From a checkpoint of a small mixture-of-experts model trained on Wikipedia: a variant of Adam for the experts.
Below are experts of layer 5 (counted from 0) of a mixture-of-experts language model. Rows are named gate (a neuron's input weights, with its number), up (a neuron's input weights, with its number), down (a neuron's output weights, with its number) and show model dimensions 112-223. Each number is 200 + 40 x the weight over its row's rms, rounded and kept within 0 to 999.
Before each expert's rows: "raises" lists some tokens whose logits its average output raises strongly, later layers aside; "comes after" lists some tokens at least twice as common just before its tokens as in all text. This comes from a sample of Wikipedia text that the model never trained on. Tokens count by the router's weight.

# expert 44
raises: "In", "===D", "===M", "===C", "===R", "===H"
comes after: ".", "\n\n", " =", "==", "===", ")."
gate0,229,204,217,203,269,208,147,208,212,252,184,124,276,177,250,114,253,224,174,175,158,208,209,222,136,176,182,249,220,205,148,260,268,182,168,208,156,218,159,184,170,183,189,218,219,177,227,227,180,202,267,287,150,169,193,183,209,189,99,218,245,229,287,232,198,221,156,228,188,186,160,176,246,127,166,206,179,251,161,201,182,181,212,150,296,241,171,194,252,224,197,188,211,201,210,220,193,156,147,214,242,234,218,163,294,152,199,261,263,158,140,225
up0,182,230,287,115,217,244,212,171,194,223,201,175,222,201,244,208,211,224,248,218,204,184,229,201,205,194,171,186,231,272,220,206,157,177,162,218,245,218,179,174,203,176,155,186,157,195,188,179,278,246,142,158,160,192,178,233,211,161,235,246,163,183,179,190,186,134,171,146,211,200,217,235,179,180,209,130,201,212,263,84,169,141,217,200,212,251,250,164,211,245,187,171,225,201,235,225,162,194,176,173,290,168,166,146,159,209,268,247,166,145,224,252
down0,233,189,190,182,190,229,241,260,205,208,169,156,157,164,137,224,248,173,216,190,117,212,234,201,191,135,156,173,162,259,297,179,215,241,173,205,166,151,186,252,196,250,173,150,144,196,194,181,194,189,184,239,209,141,220,259,253,161,234,233,181,152,176,142,176,191,161,208,233,126,203,154,176,162,197,207,196,125,233,129,179,225,213,273,195,190,185,211,193,231,189,209,159,209,193,256,196,259,256,187,209,191,215,162,187,183,158,187,178,220,220,164
gate1,180,174,163,196,225,198,232,241,204,216,142,226,196,214,169,172,192,236,185,236,174,214,201,215,166,148,216,170,212,223,128,212,223,104,222,193,165,209,123,165,175,188,234,254,215,272,201,167,150,231,245,120,185,221,227,193,217,208,272,229,205,225,252,166,151,215,186,174,126,242,219,117,270,148,207,176,202,187,223,143,181,199,232,224,206,248,198,174,207,193,143,215,223,206,205,219,175,259,212,221,102,252,178,183,125,158,204,187,179,273,226,216
up1,204,245,200,189,240,272,189,168,188,171,214,191,173,197,140,207,183,189,228,231,204,192,158,128,265,175,230,156,178,252,301,286,136,200,184,235,240,179,120,217,196,203,209,215,213,202,178,232,213,239,214,215,121,193,128,164,213,162,164,189,231,222,229,206,213,130,185,171,149,121,182,245,226,194,275,169,206,235,265,201,200,265,252,250,224,158,177,241,162,214,160,203,194,229,195,228,181,261,138,119,166,211,167,209,89,232,158,249,157,216,194,168
down1,161,260,181,199,226,145,164,215,179,175,128,187,224,156,238,145,210,159,189,235,245,189,202,141,239,171,189,160,229,208,231,65,240,142,196,142,223,157,213,231,185,215,204,199,193,132,143,203,260,126,192,222,198,227,181,276,246,176,182,228,190,179,272,152,227,200,186,152,217,206,232,305,183,205,220,191,240,233,291,236,169,201,179,187,241,183,209,244,235,190,162,304,137,182,198,228,209,152,197,260,168,237,203,207,192,174,199,156,233,159,208,227
gate2,201,255,220,204,208,165,121,298,173,237,151,181,200,184,163,163,203,247,220,166,218,165,195,276,270,194,221,179,200,210,180,237,212,181,175,244,187,156,101,200,146,238,274,154,146,173,238,184,204,207,190,160,212,294,158,229,212,228,270,211,268,179,215,204,203,183,268,216,215,215,229,164,172,225,204,188,197,158,161,255,215,161,191,255,265,153,284,177,241,164,215,179,204,185,147,201,171,150,270,209,114,169,222,154,143,227,146,205,194,163,248,212
up2,172,231,172,134,202,251,178,212,177,209,139,181,217,173,160,123,194,196,229,140,209,223,192,240,219,213,210,217,244,296,176,211,239,167,155,221,247,206,151,233,100,314,193,216,153,185,258,224,176,264,152,126,151,236,187,238,189,219,228,238,322,169,180,202,185,211,203,207,201,195,203,206,206,238,178,191,185,172,268,257,186,160,170,212,203,210,199,245,281,182,155,148,181,177,139,225,214,199,310,189,185,160,201,226,253,282,193,161,185,201,256,201
down2,253,199,110,219,201,130,129,204,165,279,190,216,223,266,192,182,165,171,132,202,268,179,128,252,172,119,97,210,163,184,173,234,178,227,180,172,157,181,203,176,190,239,180,175,226,185,200,245,176,267,163,165,248,214,266,269,159,150,178,207,164,117,191,241,191,147,223,252,257,134,182,173,136,202,184,149,174,166,174,170,192,168,174,282,211,162,211,184,233,199,233,111,191,179,204,179,252,213,174,249,203,202,223,215,135,186,218,210,183,147,202,183
gate3,188,250,237,193,208,233,217,105,174,239,175,195,349,190,227,167,157,191,206,182,181,212,196,238,207,219,195,218,187,202,218,192,219,221,259,180,237,229,172,206,185,201,273,234,240,168,222,210,208,139,240,265,204,182,231,193,231,174,207,275,259,200,240,185,176,197,199,267,141,154,104,240,199,189,281,154,195,211,132,206,179,164,187,206,160,217,235,226,107,184,190,289,275,159,179,201,213,85,202,188,142,209,181,237,217,189,214,212,229,143,216,207
up3,213,188,245,210,245,167,196,232,251,230,137,241,162,150,110,190,251,213,226,140,225,259,191,167,248,207,189,183,146,156,173,129,147,198,213,127,173,220,193,201,237,261,205,223,237,125,190,206,186,211,139,177,158,163,161,219,223,175,232,214,276,225,226,180,173,109,236,174,196,241,213,237,191,157,206,198,227,228,212,225,263,205,163,139,253,214,193,143,231,188,239,260,285,199,187,192,79,213,180,192,231,212,190,223,184,145,207,203,150,157,224,171
down3,200,193,205,210,206,165,223,187,182,233,224,229,185,202,84,99,206,126,201,163,205,249,181,207,219,139,197,186,243,258,234,163,181,202,223,232,216,238,268,230,204,184,254,236,201,240,148,124,196,220,165,171,192,208,182,104,174,200,138,199,213,179,119,210,270,241,291,231,154,187,209,269,218,190,285,194,153,198,209,203,168,238,258,257,136,128,182,210,217,218,210,231,239,241,220,207,159,228,204,232,193,202,211,195,229,217,196,209,184,199,217,129
gate4,203,221,230,235,166,241,168,208,167,218,119,183,170,209,255,177,189,199,184,185,229,221,187,104,204,221,215,188,108,178,247,187,170,148,92,202,256,177,177,219,232,233,159,248,105,261,234,219,232,189,254,281,136,195,193,199,240,209,213,156,175,254,223,208,167,213,173,234,243,102,149,247,216,131,154,206,233,183,134,217,204,176,158,215,272,165,259,223,208,197,141,243,208,156,224,208,189,202,198,270,224,146,223,188,163,218,219,218,179,169,207,212
up4,219,68,190,200,164,188,130,203,220,199,191,183,235,220,266,257,203,240,170,123,240,261,180,179,268,166,201,263,212,224,231,151,235,199,152,257,191,219,218,186,100,227,199,185,164,284,207,232,105,167,216,253,166,215,218,170,262,224,147,214,251,262,192,190,127,226,192,242,234,145,177,220,202,132,92,227,229,178,237,212,259,189,235,174,281,150,238,221,173,234,224,233,182,233,229,230,271,265,206,176,262,169,249,207,172,207,248,261,256,219,195,202
down4,152,182,233,235,205,178,265,143,178,165,189,262,202,235,188,213,212,232,123,192,222,249,202,279,182,216,136,244,210,140,126,235,199,236,118,216,202,139,226,232,188,168,146,193,248,172,169,121,201,217,161,203,216,146,225,201,211,210,146,201,187,139,276,212,220,171,226,176,195,261,151,180,244,204,202,192,154,210,178,213,225,83,234,180,233,169,250,182,195,164,195,173,287,130,202,217,152,211,171,125,185,154,229,239,212,134,133,176,225,207,199,268
gate5,210,200,150,185,231,215,266,208,179,203,269,173,260,179,190,221,266,219,206,116,255,195,214,251,186,201,305,158,158,241,224,202,219,195,232,298,167,267,192,128,259,218,270,207,290,262,215,208,167,206,275,115,187,179,255,193,185,214,211,170,217,177,170,218,200,219,202,126,185,164,202,159,196,216,170,217,195,295,236,190,213,196,238,249,239,208,148,174,209,230,196,182,184,209,237,241,134,214,171,151,217,196,298,235,209,157,175,138,189,184,120,197
up5,232,166,196,178,185,232,270,211,250,215,247,153,238,196,202,272,245,190,222,179,211,195,203,239,146,203,269,208,198,180,233,232,232,164,261,278,210,204,199,163,290,206,218,173,319,257,200,224,253,267,261,159,181,162,269,197,152,228,216,169,204,222,217,170,159,237,148,178,166,176,151,94,213,200,170,229,165,231,209,164,187,225,241,202,212,243,225,235,146,215,211,251,161,253,186,273,158,164,231,171,124,225,215,194,186,164,180,220,184,189,159,216
down5,158,210,184,214,209,221,180,183,192,282,185,155,194,149,145,237,213,276,207,181,150,266,184,143,220,224,93,183,173,167,99,266,252,183,271,204,206,266,213,201,140,198,253,194,201,191,203,293,183,212,247,218,188,206,199,246,198,164,184,206,174,209,183,321,254,188,190,220,161,215,256,266,226,196,239,230,136,242,206,214,211,145,247,202,182,256,210,160,216,223,211,182,179,144,278,149,189,235,180,211,210,192,244,180,216,240,141,217,153,183,247,178
gate6,199,148,227,163,270,174,290,105,220,191,208,262,155,124,218,222,241,223,209,171,205,192,183,278,195,166,202,209,212,163,163,167,186,187,179,218,239,211,181,278,110,217,161,172,223,282,211,201,258,224,213,195,203,271,180,161,187,189,177,171,214,227,262,175,132,250,134,153,143,221,207,176,220,156,214,229,133,173,240,209,165,180,202,184,168,220,164,171,249,192,147,167,199,201,222,227,221,273,128,163,229,170,192,174,261,203,153,209,195,229,206,190
up6,220,195,216,164,285,169,194,176,248,239,225,248,137,205,237,324,199,179,179,167,209,220,205,200,185,177,165,115,105,213,214,233,270,213,288,245,212,143,188,178,239,207,158,200,168,261,153,184,206,185,218,177,93,248,184,203,224,192,158,178,181,229,189,181,83,228,226,180,221,161,200,227,175,140,133,217,248,206,250,165,223,140,210,221,258,203,208,183,159,216,239,214,244,201,182,192,174,157,240,184,160,141,236,160,195,153,252,153,232,241,138,207
down6,219,250,159,132,181,187,123,172,140,232,100,134,170,194,232,205,168,138,204,130,212,177,105,241,152,125,132,208,184,249,190,165,252,209,209,206,188,243,266,232,190,171,184,192,259,202,218,242,239,190,210,191,172,163,180,143,168,204,240,156,168,202,104,286,172,183,269,241,169,192,159,233,220,189,223,228,219,248,225,184,249,257,175,182,255,212,183,186,142,189,270,98,263,156,196,186,207,150,160,197,238,185,226,180,177,209,144,320,162,145,218,230
gate7,150,138,256,253,161,181,135,178,149,207,166,165,253,196,209,224,152,247,182,186,168,228,185,188,178,232,137,211,203,209,179,184,159,126,141,182,224,249,225,148,209,159,215,196,160,272,202,198,200,153,160,244,222,239,162,154,211,174,148,176,180,258,201,202,163,165,238,130,195,131,123,216,159,213,170,216,211,214,162,220,194,196,223,132,328,152,201,202,247,193,240,237,158,187,207,183,197,152,198,233,190,180,182,232,156,159,322,129,187,240,211,199
up7,172,228,186,127,206,294,184,215,256,198,217,235,209,206,238,177,171,216,158,189,160,269,185,264,263,183,214,166,218,146,206,162,213,241,202,100,254,219,229,178,223,220,217,212,212,168,192,218,208,239,120,178,156,197,157,245,141,247,201,191,178,227,223,187,206,232,176,195,243,204,205,309,231,170,234,223,177,163,269,184,214,212,225,131,195,201,246,264,209,244,206,200,263,199,238,151,167,145,119,221,182,263,206,203,162,131,250,142,180,203,191,194
down7,209,106,175,202,209,239,146,247,174,234,222,164,171,241,214,124,176,246,226,271,207,163,233,246,155,261,48,141,268,157,273,225,239,205,127,187,221,219,197,179,169,203,274,285,279,237,230,260,190,214,223,218,200,203,147,189,154,192,186,147,231,213,213,299,202,178,246,134,254,254,177,150,153,183,229,167,208,230,191,258,165,241,251,208,169,174,200,215,238,220,198,238,58,240,174,286,180,239,210,141,194,204,183,173,180,175,181,246,208,179,246,236
gate8,223,199,188,244,219,229,235,241,199,183,133,212,199,214,192,199,185,219,209,243,179,207,215,212,168,215,269,178,180,168,203,225,260,215,272,134,291,225,218,188,169,177,305,175,198,206,241,221,164,201,230,202,181,135,244,250,213,168,275,176,194,272,209,225,206,194,232,283,171,194,182,128,220,135,231,153,151,192,170,233,227,235,180,211,167,209,195,173,165,253,205,169,262,181,226,227,190,223,134,129,162,177,226,213,241,162,193,228,192,224,216,237
up8,213,197,256,273,175,223,232,203,252,171,170,77,239,195,234,210,219,191,189,256,161,251,203,248,236,181,170,277,251,260,229,201,306,185,220,151,164,211,178,228,175,196,200,148,178,161,236,228,113,204,256,173,206,240,233,209,248,198,189,244,237,175,193,213,227,147,169,168,219,144,295,200,163,195,165,201,184,201,229,210,225,187,201,228,212,202,173,191,155,180,193,219,252,206,172,198,120,132,179,210,141,247,167,171,111,193,235,154,180,205,132,249
down8,185,161,219,231,147,161,219,187,226,209,198,186,199,227,204,146,247,196,220,241,285,171,222,193,172,254,110,183,191,210,234,172,249,244,251,214,197,169,172,174,178,196,229,117,269,253,200,195,201,193,232,189,226,263,191,166,215,237,176,251,152,289,226,202,202,156,143,232,177,183,235,152,184,219,251,327,281,248,241,224,153,163,200,251,207,179,227,215,206,247,174,145,176,122,242,138,200,255,184,217,265,159,227,184,162,111,299,243,195,174,162,162
gate9,247,125,219,240,167,122,186,160,210,228,275,106,209,254,264,185,198,206,174,223,222,208,195,200,282,214,252,199,249,258,192,254,205,159,260,236,295,245,185,235,177,182,208,224,211,231,145,184,284,177,183,175,190,259,223,231,243,139,222,298,238,187,190,234,171,169,156,222,148,170,164,190,203,170,224,191,201,224,194,206,201,218,214,162,212,255,186,169,128,228,240,163,122,225,207,242,190,128,156,204,144,141,95,195,201,229,234,115,277,189,171,226
up9,227,142,217,200,216,200,244,203,197,204,171,242,293,201,251,229,222,234,214,171,189,216,192,228,155,161,257,150,170,221,216,233,234,196,326,111,149,153,176,218,205,191,120,181,290,305,132,196,217,192,204,185,259,191,234,191,186,171,201,211,238,234,168,209,190,144,138,227,177,168,243,168,260,188,198,237,199,172,122,230,142,184,236,150,212,287,220,194,185,217,226,162,155,217,243,178,214,225,193,231,83,142,202,228,146,112,217,201,275,139,131,242
down9,142,230,181,256,185,227,189,215,173,226,186,178,267,237,155,206,183,227,271,206,188,147,126,241,194,251,172,283,205,166,202,237,225,263,245,232,113,186,220,158,152,179,203,179,225,162,212,291,213,178,216,228,88,191,178,270,203,195,160,229,170,146,209,287,253,233,239,192,193,203,244,187,233,233,285,236,153,211,144,156,190,196,222,210,172,152,204,152,157,176,171,172,214,174,229,157,238,206,229,162,215,228,208,234,129,212,228,235,169,182,211,249
gate10,229,250,251,246,178,186,187,199,239,134,160,247,222,246,240,155,151,226,143,248,233,194,265,237,237,223,192,178,167,189,257,234,186,144,264,244,158,168,263,291,204,226,150,216,177,212,202,146,253,140,245,232,194,230,235,168,258,271,203,186,115,218,174,113,162,285,124,187,178,187,224,166,185,152,172,242,260,284,197,178,144,218,221,245,197,214,242,186,183,212,181,214,155,275,179,206,202,61,255,168,122,237,291,105,225,168,222,170,249,182,214,223
up10,224,220,201,210,125,219,239,224,228,209,211,283,169,188,192,307,270,183,225,211,203,209,156,259,201,237,166,131,201,275,157,247,123,217,240,266,170,174,207,208,113,211,223,250,163,146,238,152,296,197,238,228,165,217,159,168,225,199,166,234,135,268,244,203,289,180,289,146,224,237,124,193,181,197,164,161,184,231,204,151,231,185,176,203,202,168,231,279,158,222,240,213,186,234,215,259,173,235,124,198,255,217,169,212,221,174,200,247,273,208,204,168
down10,191,230,185,173,189,169,212,131,197,218,252,213,166,148,174,273,251,237,250,195,160,256,205,256,241,204,163,134,206,163,154,239,181,202,203,159,163,259,173,216,165,242,184,214,248,304,191,266,224,137,181,247,147,282,139,230,251,136,173,230,181,249,195,237,239,201,211,176,213,198,201,190,286,232,235,273,169,165,237,113,177,266,250,241,191,170,181,207,168,200,215,210,200,183,274,181,136,174,284,199,200,246,125,231,230,186,158,212,205,169,186,179
gate11,231,257,195,146,129,276,249,193,182,164,194,242,180,214,245,175,206,202,188,194,219,172,162,168,198,239,228,161,161,159,239,176,222,145,213,251,172,186,153,270,242,229,302,141,127,194,214,194,127,227,262,187,244,240,232,144,184,199,146,212,218,227,133,207,169,225,157,201,212,192,162,194,255,197,150,276,203,145,164,105,131,182,178,172,153,140,169,196,139,147,253,243,205,204,187,134,109,259,196,203,186,152,195,261,162,232,136,267,232,191,143,189
up11,251,200,183,211,236,242,249,204,239,195,200,245,267,163,153,218,284,213,202,150,161,187,153,164,200,164,203,235,253,139,213,246,129,181,183,226,105,169,173,239,183,196,333,182,255,190,241,192,158,202,233,141,206,153,199,134,154,144,193,228,205,215,129,181,251,179,194,204,152,172,202,211,165,183,254,170,159,215,214,178,259,219,155,176,158,144,247,165,165,185,188,233,144,179,196,214,195,215,168,210,259,186,152,232,188,190,242,265,209,202,167,201
down11,195,203,275,229,162,138,283,172,208,181,218,141,135,166,101,128,194,160,213,224,211,238,186,203,188,179,191,233,211,269,231,231,216,186,234,177,203,174,199,208,283,179,204,151,239,190,119,236,219,235,210,206,175,187,221,131,215,134,265,232,150,228,166,220,197,229,170,151,229,238,196,183,213,132,174,276,161,92,225,221,212,270,188,126,283,179,113,226,151,271,186,232,133,249,153,210,208,262,183,200,171,146,107,227,165,188,209,175,240,254,203,184
gate12,136,176,217,259,251,274,268,162,261,198,185,207,208,126,179,204,217,216,231,209,262,235,176,220,245,173,202,183,84,273,184,76,106,194,291,137,64,245,138,171,185,150,195,261,261,202,183,185,241,193,192,173,290,209,157,205,165,117,257,245,142,149,204,182,193,131,170,193,180,222,310,201,200,143,174,146,198,187,201,155,181,128,216,227,254,171,140,143,130,133,190,166,230,174,186,166,134,263,170,234,224,188,243,187,222,104,251,169,144,284,112,218
up12,170,180,246,209,220,154,253,190,198,197,169,155,202,244,142,262,204,213,176,81,216,219,143,261,143,175,232,182,193,245,250,222,155,255,196,234,187,199,209,167,240,250,186,254,180,225,152,195,259,250,186,239,220,140,144,177,175,198,289,296,214,228,153,201,165,163,195,187,194,189,137,186,131,185,210,180,165,200,256,195,237,167,142,146,261,174,157,238,176,196,148,112,206,214,245,194,228,239,195,191,221,155,191,259,241,203,221,218,137,176,183,204
down12,185,230,211,221,187,177,163,280,271,194,204,218,152,274,239,223,195,178,153,122,278,221,198,185,148,277,127,238,227,151,244,192,233,193,198,260,198,142,155,165,169,248,172,197,209,219,201,121,185,121,163,204,197,258,147,157,204,139,176,227,184,206,181,205,157,180,200,223,155,124,156,213,178,252,191,210,199,151,118,247,236,194,151,218,221,265,183,282,236,191,223,172,175,235,153,250,293,204,214,178,169,221,160,171,217,196,223,188,226,181,214,191
gate13,197,207,135,201,151,283,162,161,272,218,270,208,192,250,151,217,180,219,186,194,206,204,201,103,193,245,262,205,188,168,257,297,240,254,196,137,184,183,184,191,213,202,196,166,221,186,237,194,243,186,176,203,172,224,173,171,250,185,101,153,217,166,180,207,186,189,170,181,220,239,207,163,217,164,221,186,191,138,172,267,202,182,187,181,179,284,242,200,149,215,213,198,180,199,190,206,309,191,195,237,225,155,231,169,147,160,310,162,149,165,152,239
up13,202,322,151,265,188,172,204,230,186,212,176,193,190,228,123,271,182,209,200,178,247,112,192,192,196,228,204,210,193,180,236,223,274,155,229,242,138,206,213,161,265,237,188,210,220,246,247,218,199,89,158,241,234,220,195,164,205,250,207,257,209,264,111,215,240,196,254,211,152,274,165,150,235,228,139,108,214,216,233,150,192,175,218,151,255,205,221,248,149,234,264,156,215,170,214,193,166,243,283,240,218,195,191,223,184,138,208,168,264,172,160,164
down13,263,220,258,171,180,173,216,200,144,105,216,194,179,169,217,189,213,198,171,226,265,220,304,192,114,226,144,211,277,189,170,153,248,137,188,170,181,271,135,218,205,202,255,222,289,219,244,207,219,194,214,163,249,195,189,188,255,214,216,211,257,246,226,223,177,169,202,238,161,203,185,226,180,145,218,199,282,149,212,225,255,195,182,136,248,268,202,225,243,136,199,280,236,166,264,190,240,172,189,178,189,214,182,148,212,210,176,226,133,158,191,218
gate14,278,317,218,281,205,276,167,241,181,196,218,189,181,166,200,236,223,178,162,210,216,254,221,193,224,247,231,252,222,102,242,135,226,203,215,185,226,213,163,199,154,287,173,160,166,164,212,218,164,185,226,194,162,169,215,186,284,193,228,239,195,205,211,197,161,237,168,228,204,222,207,271,232,196,136,209,207,216,176,186,182,180,279,203,176,205,114,177,200,167,207,189,262,195,146,166,157,149,262,151,164,139,224,193,163,226,205,263,159,130,181,237
up14,198,173,204,183,229,131,189,120,170,195,204,197,176,155,195,109,213,147,161,135,203,206,209,293,174,219,196,189,208,302,180,176,144,190,212,221,116,212,228,180,247,190,221,264,219,204,242,211,245,213,196,204,190,243,181,184,133,191,210,217,198,173,179,184,158,167,157,141,164,193,195,224,206,176,249,253,222,139,188,252,252,183,134,217,234,213,227,210,225,193,187,185,183,215,209,199,259,181,191,213,234,272,157,211,259,212,204,138,240,274,180,182
down14,211,257,140,249,225,190,204,235,215,164,232,174,189,152,213,235,232,233,211,232,204,150,207,236,241,206,206,261,206,218,211,195,214,157,220,173,235,194,225,242,224,259,223,265,167,174,238,213,218,216,208,192,194,146,209,191,199,163,237,125,170,208,120,307,213,247,202,128,213,203,204,195,224,186,197,206,237,233,123,210,199,112,241,187,158,210,253,163,229,168,129,203,214,230,228,208,268,258,132,204,195,170,189,190,268,225,250,113,153,311,171,213
gate15,215,232,120,198,208,232,215,176,182,187,181,209,156,220,268,174,190,217,186,199,235,209,165,220,204,244,175,145,129,113,154,203,261,131,187,214,210,169,184,186,202,208,217,171,242,290,176,159,176,168,230,244,172,200,179,161,184,230,274,165,179,220,223,151,252,233,224,167,135,188,187,167,217,142,204,225,196,182,257,145,243,206,223,224,144,216,180,149,172,177,216,313,215,196,138,233,153,210,187,184,185,221,146,192,264,251,224,237,157,206,221,189
up15,206,204,176,164,241,154,209,163,120,188,169,204,235,219,207,213,156,163,166,167,220,198,171,164,263,162,219,190,153,182,210,193,202,184,228,130,229,221,186,220,217,218,230,200,215,214,165,193,158,231,254,199,153,187,183,234,244,161,296,219,146,245,181,194,188,201,261,270,181,221,171,272,192,226,210,204,144,232,203,193,270,157,191,172,203,157,119,265,120,168,238,184,180,196,148,210,160,200,235,185,226,268,105,194,179,182,204,237,98,314,303,145
down15,183,188,110,218,257,220,245,235,215,202,169,271,254,218,232,254,144,231,108,162,282,259,185,212,176,160,157,177,266,274,238,224,188,176,242,118,144,169,189,234,249,174,165,160,156,294,209,185,155,180,150,224,145,260,148,254,239,217,268,171,223,150,196,173,119,158,190,254,206,142,178,177,220,196,178,293,129,198,183,175,130,190,195,223,170,159,239,256,160,222,198,139,212,104,266,177,111,171,182,144,210,203,232,192,135,182,172,201,140,183,175,235
gate16,226,173,168,314,193,255,224,259,158,212,229,180,155,205,217,244,152,182,187,190,226,230,221,294,129,143,252,236,181,211,185,236,145,255,186,139,193,173,163,184,241,230,177,107,136,208,158,176,247,260,205,195,92,168,231,193,245,215,183,150,80,208,199,181,185,200,216,172,199,203,125,95,153,212,247,242,182,201,164,139,151,212,220,233,241,178,145,187,213,171,178,176,192,187,195,162,232,209,169,138,214,155,192,188,213,195,124,126,194,178,212,275
up16,246,172,178,169,192,231,202,213,190,183,232,207,208,214,214,209,175,243,219,242,170,143,209,151,272,200,215,191,228,135,132,181,120,85,175,237,144,139,161,161,249,188,233,252,191,185,271,248,204,256,161,226,294,264,143,192,235,169,156,257,211,140,221,225,209,163,139,164,227,249,187,177,252,254,190,260,212,207,288,176,204,208,147,321,169,149,180,193,191,206,193,147,172,207,207,219,208,281,156,197,207,154,204,160,224,183,280,149,109,192,242,215
down16,185,208,140,88,202,177,256,177,163,283,247,213,211,211,205,207,138,103,203,212,205,154,225,166,208,219,203,234,157,208,217,187,219,210,183,216,210,193,248,255,196,203,127,273,185,223,184,188,161,199,206,241,160,195,171,211,176,217,223,208,213,206,215,169,254,233,210,107,170,229,159,150,339,214,203,234,198,215,291,281,212,191,154,191,132,223,232,210,245,161,210,171,143,207,243,254,129,227,185,210,184,189,174,163,226,215,212,207,233,196,199,214
gate17,246,153,248,204,115,267,251,222,190,215,199,163,224,232,209,185,203,178,237,157,194,275,199,233,243,228,176,195,183,208,223,127,208,142,239,187,214,241,234,197,182,205,266,254,187,226,163,205,194,138,193,166,202,196,218,195,247,196,230,300,284,155,237,196,179,114,147,267,264,232,189,227,170,137,279,226,171,202,204,190,207,177,173,226,182,225,162,263,148,222,202,216,237,211,222,232,83,156,221,256,280,229,225,218,166,203,191,200,215,97,217,199
up17,172,164,214,191,193,147,180,122,198,164,223,192,107,139,249,118,254,162,178,155,154,181,253,206,197,225,166,172,248,185,231,250,146,188,154,130,225,183,169,210,244,213,194,175,233,241,244,170,171,189,157,171,192,255,206,152,234,232,168,180,71,128,179,143,229,191,237,214,234,150,173,188,199,178,237,270,222,190,176,253,145,244,136,190,183,195,217,261,196,135,221,263,159,203,122,250,277,168,213,132,187,225,166,157,259,173,221,203,184,245,221,210
down17,245,241,239,177,194,231,179,178,196,76,208,204,177,147,212,223,227,194,185,131,158,242,201,163,194,244,336,247,227,167,148,235,184,193,260,174,213,173,265,209,186,197,117,194,187,183,189,131,168,231,179,172,196,211,150,137,220,227,209,230,148,200,171,79,157,217,252,244,187,175,177,212,153,204,265,229,230,231,204,197,154,119,211,164,232,179,169,195,148,144,168,178,208,206,165,225,186,196,199,218,159,162,187,216,179,239,178,196,144,225,186,188
gate18,248,227,197,169,236,208,164,141,165,174,126,221,275,213,278,222,257,182,258,196,178,220,156,228,267,134,226,224,197,262,247,213,196,249,253,170,169,212,146,215,238,314,231,197,187,183,277,166,197,174,309,255,125,231,210,192,190,230,188,204,266,185,226,180,238,193,217,213,207,217,260,293,213,178,207,176,223,194,223,259,286,215,292,189,216,256,166,194,186,211,247,204,247,138,211,181,276,200,196,183,198,225,198,221,273,218,269,210,236,252,194,253
up18,180,213,172,268,263,227,191,254,158,190,154,168,117,133,116,247,157,236,168,181,187,191,219,237,155,181,183,165,280,272,200,177,240,137,201,164,228,176,182,260,153,169,265,248,182,182,126,213,125,196,112,200,275,202,175,220,252,178,275,189,206,180,199,164,153,177,193,240,196,202,155,147,180,170,204,178,169,190,202,253,173,181,270,275,168,227,247,232,277,172,169,216,247,221,132,233,163,185,112,205,300,170,204,198,224,200,189,238,160,218,280,178
down18,211,208,209,244,208,171,197,148,162,152,158,131,204,221,164,207,199,138,231,165,177,223,200,224,151,179,269,190,250,198,169,207,248,226,242,183,270,251,174,316,176,233,201,202,165,242,235,184,253,186,249,206,153,218,210,185,259,212,198,209,219,174,228,138,168,241,255,260,144,203,279,144,134,145,187,216,193,166,227,217,150,163,219,201,271,206,183,244,234,225,189,223,248,194,252,194,246,195,179,182,273,252,136,155,239,220,228,248,224,261,193,160
gate19,263,191,177,214,209,177,281,155,188,164,177,204,219,217,155,193,182,224,197,203,261,138,193,203,267,207,262,262,254,164,196,144,188,199,198,255,218,114,255,168,217,203,289,201,214,169,224,177,259,206,224,194,129,161,229,231,242,206,140,195,270,141,158,236,178,196,184,188,231,195,219,215,167,228,243,266,240,219,236,238,203,132,204,170,271,178,164,228,182,224,203,211,144,178,236,146,142,207,236,129,173,179,248,231,225,207,179,123,208,143,140,167
up19,183,153,224,177,195,178,164,207,190,210,180,178,193,184,100,176,257,198,262,214,134,208,261,157,204,200,160,185,246,173,203,272,147,201,267,211,139,222,294,173,201,207,231,209,186,223,192,202,159,228,231,210,145,115,179,182,186,244,234,188,221,184,162,246,177,204,163,170,229,226,250,213,223,272,194,255,212,252,235,235,235,255,187,284,143,153,137,173,286,243,195,229,208,199,172,155,173,236,246,219,204,230,161,218,157,165,171,237,196,212,220,220
down19,233,209,245,198,181,277,162,185,300,192,215,196,223,227,172,147,283,170,197,168,178,180,268,185,169,131,194,153,254,241,88,132,82,229,288,248,226,216,153,174,185,195,202,139,233,181,190,141,190,180,279,195,143,160,201,131,168,194,249,232,228,187,120,204,179,235,257,249,230,148,145,254,216,162,251,166,297,215,130,213,139,200,243,76,152,220,225,193,192,204,228,244,184,257,215,159,187,205,299,215,141,180,167,269,230,206,190,191,211,185,226,234